config.yaml
num_hidden_layers: 12
hidden_size: 384
n_experts: 128
experts_per_token: 8
d_expert: 32
d_shared_expert: 0
hidden_act: "swiglu"
moe_layers: [1, 2, 3, 4, 5, 6, 7, 8, 9, 10, 11]
router_score: "softmax"
normalize_top_k: false
routed_scale: 1.0
balance_loss: 0.00305
balance_bias: false
router_noise: 0.05
router_cosine_scale: 20.0
init_std_router: 0.0073
lr_router: 0.000457
num_attention_heads: 3
num_key_value_heads: 3
head_dim: 128
vocab_size: 8192
norm: "layernorm"
norm_place: "pre"
norm_eps: 1e-06
positions: "rope"
rope_theta: 10000.0
rope_fraction: 1.0
qk_norm: false
attn_scale: 0.0884
tie_word_embeddings: false
parallel_block: false
init: "normal"
init_std_qkv: 0.0332
init_std_o: 0.0332
init_std_up: 0.0332
init_std_down: 0.021
optimizer: "adam_atan2"
learning_rate: 0.000859
beta1: 0.95
beta2: 0.95
weight_decay: 0.067
lr_head: 0.00549
max_grad_norm: 2.0
warmup_steps: 347
schedule: "wsd"
decay_fraction: 0.738
decay_shape: "linear"
final_lr_fraction: 0.05
batch_tokens: [16384, 32768, 49152]
max_seq_len: 512
doc_mask: true
train_tokens: 320000000
max_steps: 9998
dataset: "wikipedia_en"
Below are experts of layer 5 (counted from 0) of a mixture-of-experts language model. Rows are named router (the router's row for the expert) and show model dimensions 192-383. Each number is 128 + 24 x the weight over its row's rms, rounded and kept within 0 to 255. Numbers have three digits each.
After each expert's rows: "mostly gets" lists some tokens that are sent to it at least half of the time. This comes from a sample of Wikipedia text that the model never trained on.

# expert 54
router:121083140139106123115157072181142136139095100075160118127095189123118133109097147120156075104149165147121145135105121147150159119113093118103103119167111100134139133134123116116120139127146136134130112081169119116101101141110109125091155120151133141148140108077147134142159133129123161082177127149105069150131123118098098148126142117147100149121129145139100115073123150075159182168143102153111178138119146141133090127149125090135112119140141153121082106151122128104161102086123136143132119139110111139138161114176114116117137126119133201141084139132147157082133121127103108133
mostly gets: "′", "°", "″", "000", " kg", " km"

# expert 20
router:146123105130201164132136072159129158120133108139161122139135165149156132120129115114104091130144094119136116136143122119171135141136144128125139114125106099141128097137094115093104154168100142138125092135136101100134124125165125106098126140100134090087155058111084158167129139114099117129158181119099118175138120111133093146124156077121121135080124154133116171127103109116143144122131137116141123136094089155097109174115113110129136101109107131102127149148119100135159117136157110140150197111121124114121162099148153212096127132171106149143107148129147092147158145102115113132
mostly gets: "ina", "lla", "ata", "ada", "ala", "ana"

# expert 117
router:184186118112123116106167091117124152133111136169111108105139145130106124082139138083104144130142145143135146125120104126095142163128127125091158134118115124137149116148094135167107089161093139135144153140122162115158116139145123134140156144114127130111122105134121123163130141126098162147129136103140132128107121137104128099117116098103126127131160132125137099100129082143147154105151126152129151101096096145147135107117111182144113102105135133120156182163104114116153133110135123129117171129155146133178129128109117158124095118157132151120138120113145127105121138084102097119
mostly gets: " Location", "ular", "zed", "nel", "adow", "ived"

# expert 75
router:069135130109106157141080108150156135122134116096155168090101111125170109149123136099124100152087156140123106131165116083115121119144102095141100128150112138175160156160128147109168141132122124112130124110093106152105134111103131144137168117147153177129133151151114102118129181153136104090153116153113145112124105144132138158149180128136095124112139117097140138122091113124130141101149089144142133140134116116135165119154141117124137086159130163098110088118158148087092125103111158129058112130099067163150098142163143098108151112108126119143145139120101089098131130143146134136
mostly gets: " ph", "pl", " cl", " cr", "St", " fl"

# expert 65
router:140074144124125142153125104231146143130099130093148151146157156138118139095137104116155134085168165160129126133133132164163117133122137128127129124112116101132120162112130146115149092123111142159135071116136140146141098114120116119140137155161150123104140136117094124132117120137095176155151133125085129138122159157150076148118119113133095153112181094105124119099146133094148131116127128132121128125092112146134124099153132147108091080110117126109129155145134134145159153160093166150074113139151147116140175158119111119128117123165136130139122172144139169153092077116110086099
mostly gets: " Min", " Hu", " Mel", "Co", " Den", " Green"

# expert 97
router:122131135151118147150102144154110065116133106097089122138155090128145099148117132104132097161130143112108129115107129142117108093119137080137143104120151127150125133142123111123126116095147106130149142146092107135070192122100112150102127138151118113119175147151196117084123129109109071075126109144104132145121096146128131126123115109108092120121136116144111139146113110115139155121149180103132130140132122103183138167152134120157115138135130143117117094098148143117126105135112155094110117154133103124067088138107125112137147147108045111148142119154097126154112167157163159163
mostly gets: " In", "In", " than", "On", "During", " Website"

# expert 89
router:075096112102098132134185122174109103070103145105131100119141099118155100153182094135134113147105113121186136135166131161111151150129143130124113154153148095112103121135101200137097162126137109113095121111113146104102117113102177153121164156136127128106131123109129152131123106079127112112131135155126124112113121121106113139124135119124147129111077125146091179145131090155115135135139129143118113123119104126098121171122163159140139153053113119123167112139136107149128119175121132120121150143140163145156138105161120082169152129124115112100140104159113118118112181109101117135
mostly gets: " [", " (", "\n", " pro", " \"", " re"

# expert 5
router:113072103153081133131129125112113108107160151102070075128133095151169124178147089109089118135148096091158108142159156143122101083115163133162135148143097140093143089104149143089107161122154140148132125115083123088128148128126149142105174161187157093119142115136127138117093078120105148146126131142143096144135138114166122150159096127150127109081079130132121093144134117102186156107152114082103142152127143145106145190128115119108113125111108105137159149176132104146151137144135145161120108125127112119087127142123139110119180124132113142129122126164080119144132160152144130143
mostly gets: " including", " included", " include", " such", " if", " because"

# expert 73
router:109114132160100118115096159166127131085109116099110153084120116107152115133096126112156132135114160138122149130144119127139109122117123099132094103132140177147184115166096129129122105084171098071141108088126148196088150112150132129123168171130120168155131129107149078141143152146142073113146150127156128135125149120131134163094135129116109127112141139122116133104136137137116163118132103154142110147148111078127144167117170173115107107132171171137096103127163138162087132151100131089066142157110087131175134117129124124109176129132129082166129167137101092114093107122120117149
mostly gets: "19", "ors", "History", " Apps", "See", " death"

# expert 3
router:121169122105110128105152126106116142134133137153091122175171102142185129116132125136092141115147144113116151133124113129136081110075095126126175146118148130090111139087173139171128159147138117155100144130105093121156129122122110133147140147139137107070143122164120163133119105118128176131166107124138117109113113122081134147118073126109151108102104125147139129180125154135133136128166165119106110086111103064139141141129127124162163187155125111175144151132079140110127103083140132156180126148142160142090121150165137103099141153128114080114141089134137124095145180105154147124
mostly gets: " into", " about", " for", " between", " from", " to"

# expert 30
router:094125128105113117147133106169134126164129111135151092135103151186107170148128140161136131145200074151121124132144130177110085105122122132118137148160095154110114156101135151084164114130133150119080119130151096164144079136158100110159098126113154137170125157113093131150104113146148138131099102107099131118134144153113112113150090168107115146104133132151087144127120173134150150167085118147150096119125105136144117124151150164142116105123113140112157134138084141129117175117131103136103159156125154120164132144130112130111173151124107148138103189124105186097092053072099105123
mostly gets: " Be", " So", " Ja", " Ha", " Ma", " Si"

# expert 104
router:159133120159152104122135121135095122160127137169132124136140138136110145082143074156126121105120140130141144134139128145147151146175160132148154126114122112114154136109089105139084170150112155105100123145117146113142106131152103129084128141110111111166125098091091132124151112124094113136149105118149098137151095109113121116162131091123135121143132138149136143147148119150137117141124104137138127123129129156112139152104139126102118121135085143122125119139100114146127084144148139121164197139157092124168174135150104161099165200132157151095100135095128060150131119123141134130
mostly gets: " Soviet", "raph", " original", " foreign", " Kong", " grand"

# expert 87
router:118115141071086092147156110165172109075134097164168162139094116157117127140149160139144147107120105148097146126159167138088099106165126124128138121126113140108133103145141159131158094176138120118115134102132149119148162140136113105143137087122106128119138150143086125153152104164167134127120129160167123114109110109127149160122151158124147117133151095135088104115122160128132127118121119126140127143126129139147120118128128119109120079145114147114167137126072124107096147162173142159110105151120143137179099147116140048127117130139128105116122133127119116116117085098116136122
mostly gets: " Gu", " sl", " Sw", " cl", " Br", " bre"

# expert 55
router:158125107079152112115118119139154110096122092163157134132113157146132150094144099132093138086113080117154089130171144106132130159148142133148173115133133134084118126106118118132095140192130136141125137124123110117124107107165134092085106101159149106084118122137105124126122133124172127125149083144114128147133107111105110127125105139092102146152169129109144152139099125164100082087148159143117124108137166152114109128098108151118120046149117107119200157111092118141174123108143085146105160140124114120129100138065112189139136145134121068126126127097103146157152125126128130108
mostly gets: "do", "u", "edo", "ki", "ai", "eng"

# expert 4
router:139123148122166172136112112139122156188116137114102134146147112130171146095151104126114122132139152120070138144151146087162135105152117125132122123145122158069143120117135117101113096127123113164084088106096118114114133132123127109123155080129126121099084087153116136135116098119118112136130106125159094165108138101094117121118111113088118153115118163131158149168148126141120134102151178164149099150095075158142109127039104172100144133136104127168151143123114150114154132112136127135119161140144172118110140115091118168099139115095132131131139177156093126141076094071157146102
mostly gets: " during", " into", " across", " in", "During", " behind"

# expert 52
router:167217083167131157073135126099136186104162105161129130083133152136108143104121111129118147099131107160141122137118113112133137134150089123136183117144120112132146159130124126142114134153073072142132154137119136126097143118118120090119165096123099135093142097121168093167131113102117148116149154104138136120134108120130156163118129130123144115128139125091121136169127122133123135086161115124146102091170182100081113146161129133077111168113146132163157136103094107162141133123102122142177110118171121116149112153114115130114117098142113099139145094108146105122150152135124149143
mostly gets: "ing", "ations", "ized", "ting", "ists", "ised"

# expert 86
router:115139141155074152117156149139155134082094154101107157120150135122133103144160129081126103159104131148098138141160111124144140119117154123170140126117132164101156146127109157135129149082194090117139130119089149105113164076130124138115144141113064121109135149131169116124110136121147133138176130148122123119134107120154162139130157083156080139125127129107117154129103089142142153175177176154132098135138157092133136125145123149117156166151147151155091110154121131147146148105134139101141111132116152128154097115153143106158118124108127101138130115169127155128141114175150137168
mostly gets: " In", "In", "On", " On", " born", " During"

# expert 29
router:127111125145084130134157106084136079144105127155125135124122118124162150120115114124092100075173124112142123132129159137153122074157149127122129143126105175139127125090194126130179126125123125131132116150127149121106146153111130100128136083133121133086102159110141110149108104137136136105121133145054106133121136119116093134140142142153154158162088135125121100154114129093118121097121124044086134128158106115129092137165121137097146147100110137142083148167138131173108131138115176103142147099109109103155099158139124091111181116159123125161126096119164144151107148148128134073
mostly gets: "ly", " also", " not", " more", " well", " but"

# expert 21
router:168185113110173092096177109089095120133147078156158110107134152132100116084099096104158139106126106131116128130094151110095151139150147124113167130138118129128143143144153111161111135145124137176116176143127140087144119151115116123121116103147114139076112105125153123137123124138103097139173115104148079151099091153117162116115109154107134058149128136114130119147118109119124129133150139137137124087147188146135126117124117131111132111152153148142100173121097107102128101102122128138115164113155111098157124177119135135123117123142124146114145079122134116141145169153142143102
mostly gets: " them", " him", " example", "ment", "ization", "ative"

# expert 24
router:119104150125131115143177111148126143140166149090065112138075171109117115197113152093122115153111153155148136123128102144123166111123139108108076159130150169153137107169138136107121123102162101151128092078188148113099129162086124159133178140121114120163140118104155130149134113113103130098165132095130099148133144125118132150147111076159116159104151121112143102117138109091124135138119119090139160124132123125131062163164147137107149132135150137131126129160143159123162173076138137100164124109115124106119176124196118113126146167096179203128116145133147130124135106128106066132
mostly gets: " century", " way", "′", " killed", " footballer", " cm"

# expert 74
router:143085155129090162123104164153129102139109121161150131140096110164101138195131113123105122133147133155119143130163096174131097108139121072143129112097215133129127124117134092113143121136158106105106141157101089166091108141137111123101101114088144135146122125110159151157110142120141083158113169119120150066108147117112126170122115122122088095099168132163093179121138143104144165142150093137137136131116117124159125101189112151116090104157118163071124116163129169137123140096111125118072094140123140132128111156122119114109129099121122149094147120107126139143141082135112153122
mostly gets: " Po", " Str", " inc", " Bra", " Hu", " Or"

# expert 119
router:176113104124072128102175136145148110119118130123145180100144098135159126134196069171118174095157103124133125127152135106133126111124129127183123121110147141119172174129141131179138147128170149127128147143100089106143101078142124155134156136093129083126106141131122142085149148085127163134115107144072121154134160154123171096131073142148135132075090087100097084148166103169135120141110147154114097118139150144110153097116150148104111144152124122184118162137087133117157165124166150101132098127148102115149136131121129099176152167163121110096113178157088150184136143156143103133
mostly gets: " within", " in", " at", ":", " ·", " •"

# expert 93
router:101118119115111157130156076152095153134186135127153128109117150184161175123151115122130115148120115106111122142126110113140144115132126131174144137129073127119097093120106148100104131189156148140120108148120053138098119156112152104128121142145128110087117081107118131168136125118065134093132114140120086125153093135123092107163116121132123124094108139171133153138109135123154118144163159124102072109111143130136128162169122117103119110145153118120152125150109097149162081106120104177100164100139112119093134146108124142097127111175112095118123169142106119179149106091118120174
mostly gets: "bi", " Ali", "ala", "li", "uli", "uru"

# expert 114
router:140113116104159084142119107081156139135098122132111082096136141140105110140087107147123127157108067121136163128160129137127098107148100130133145159166167124121138120103131183124095139138131124154119101118110118054154135169133113129129129111157112115122097102086110151146133160147114137128114162115142121120101175138054113149117092138132106154135083156120088143156124080122113133115100141117121143123090137181131084133096123130078107126091104132166173196119078083158178160138157126135176165130162153131150140145117120116132100142138112143139110127125168117130150080104150090109
mostly gets: "\"", "]", " government", " City", ")", " Army"

# expert 46
router:138109203150092119099155162137112119102122175126134106107119136152174120156141164099119118108160095145180137126154128145139123105116120108131118158132157139154148106108126152114129147131175133173138134126085127095111092120137140127109117132145155135167139116126145156089100150070100068145138113101138151099149174116096127173110123115119113096071106125148132114146146152105149166141160141128114134130124091101129114143135137113105138083129161153090132119146111131153115130134117116139094064119120095097080134136148137086112170157122120165111128133147087109167160159148164108144
mostly gets: "″", " built", " La", " Preceded", " appointed", " Succeeded"

# expert 14
router:112162111142153111122162075103164105125128129134096115152136138201114143144149092160101119108152114127139132139157156182152129122168107132162134131115143098128109133128135149119160090097111126158103107142144119132132087111125130129177141104171163117133079148113127153126148130134104155140150148140147096096127131123122107111123079161137139099105159134139159170105129113109107139134076093132101121107133153126116132131115166118105086082097140157141088133119090086096139141155139087151099122094137132117134152142100124101129121140152172100162132167101109176126075093090114115123
mostly gets: "ics", "*", " Albums", " Arts", "ST", " Games"

# expert 32
router:108138115160144132114156116136126151128131165094153115116148150134180151124140144094140118128159122103149126149104054083149113136094086129134138090111123103118139113154064149102129124121114120141164090113158136125123121126136111104118144144129151111107174087115150124133150147103098139105167151130127126143102124136124126112128121158142159138116167138119149171098161147124132128081147121134115092120182094155134111177140130109128129111134119113108085146120164117131174132135103114147103136109128126153159152118156109180129112070117128081125124131088139128123082171112137107115
mostly gets: " present", "xt", "s", "wn", "ž", "ss"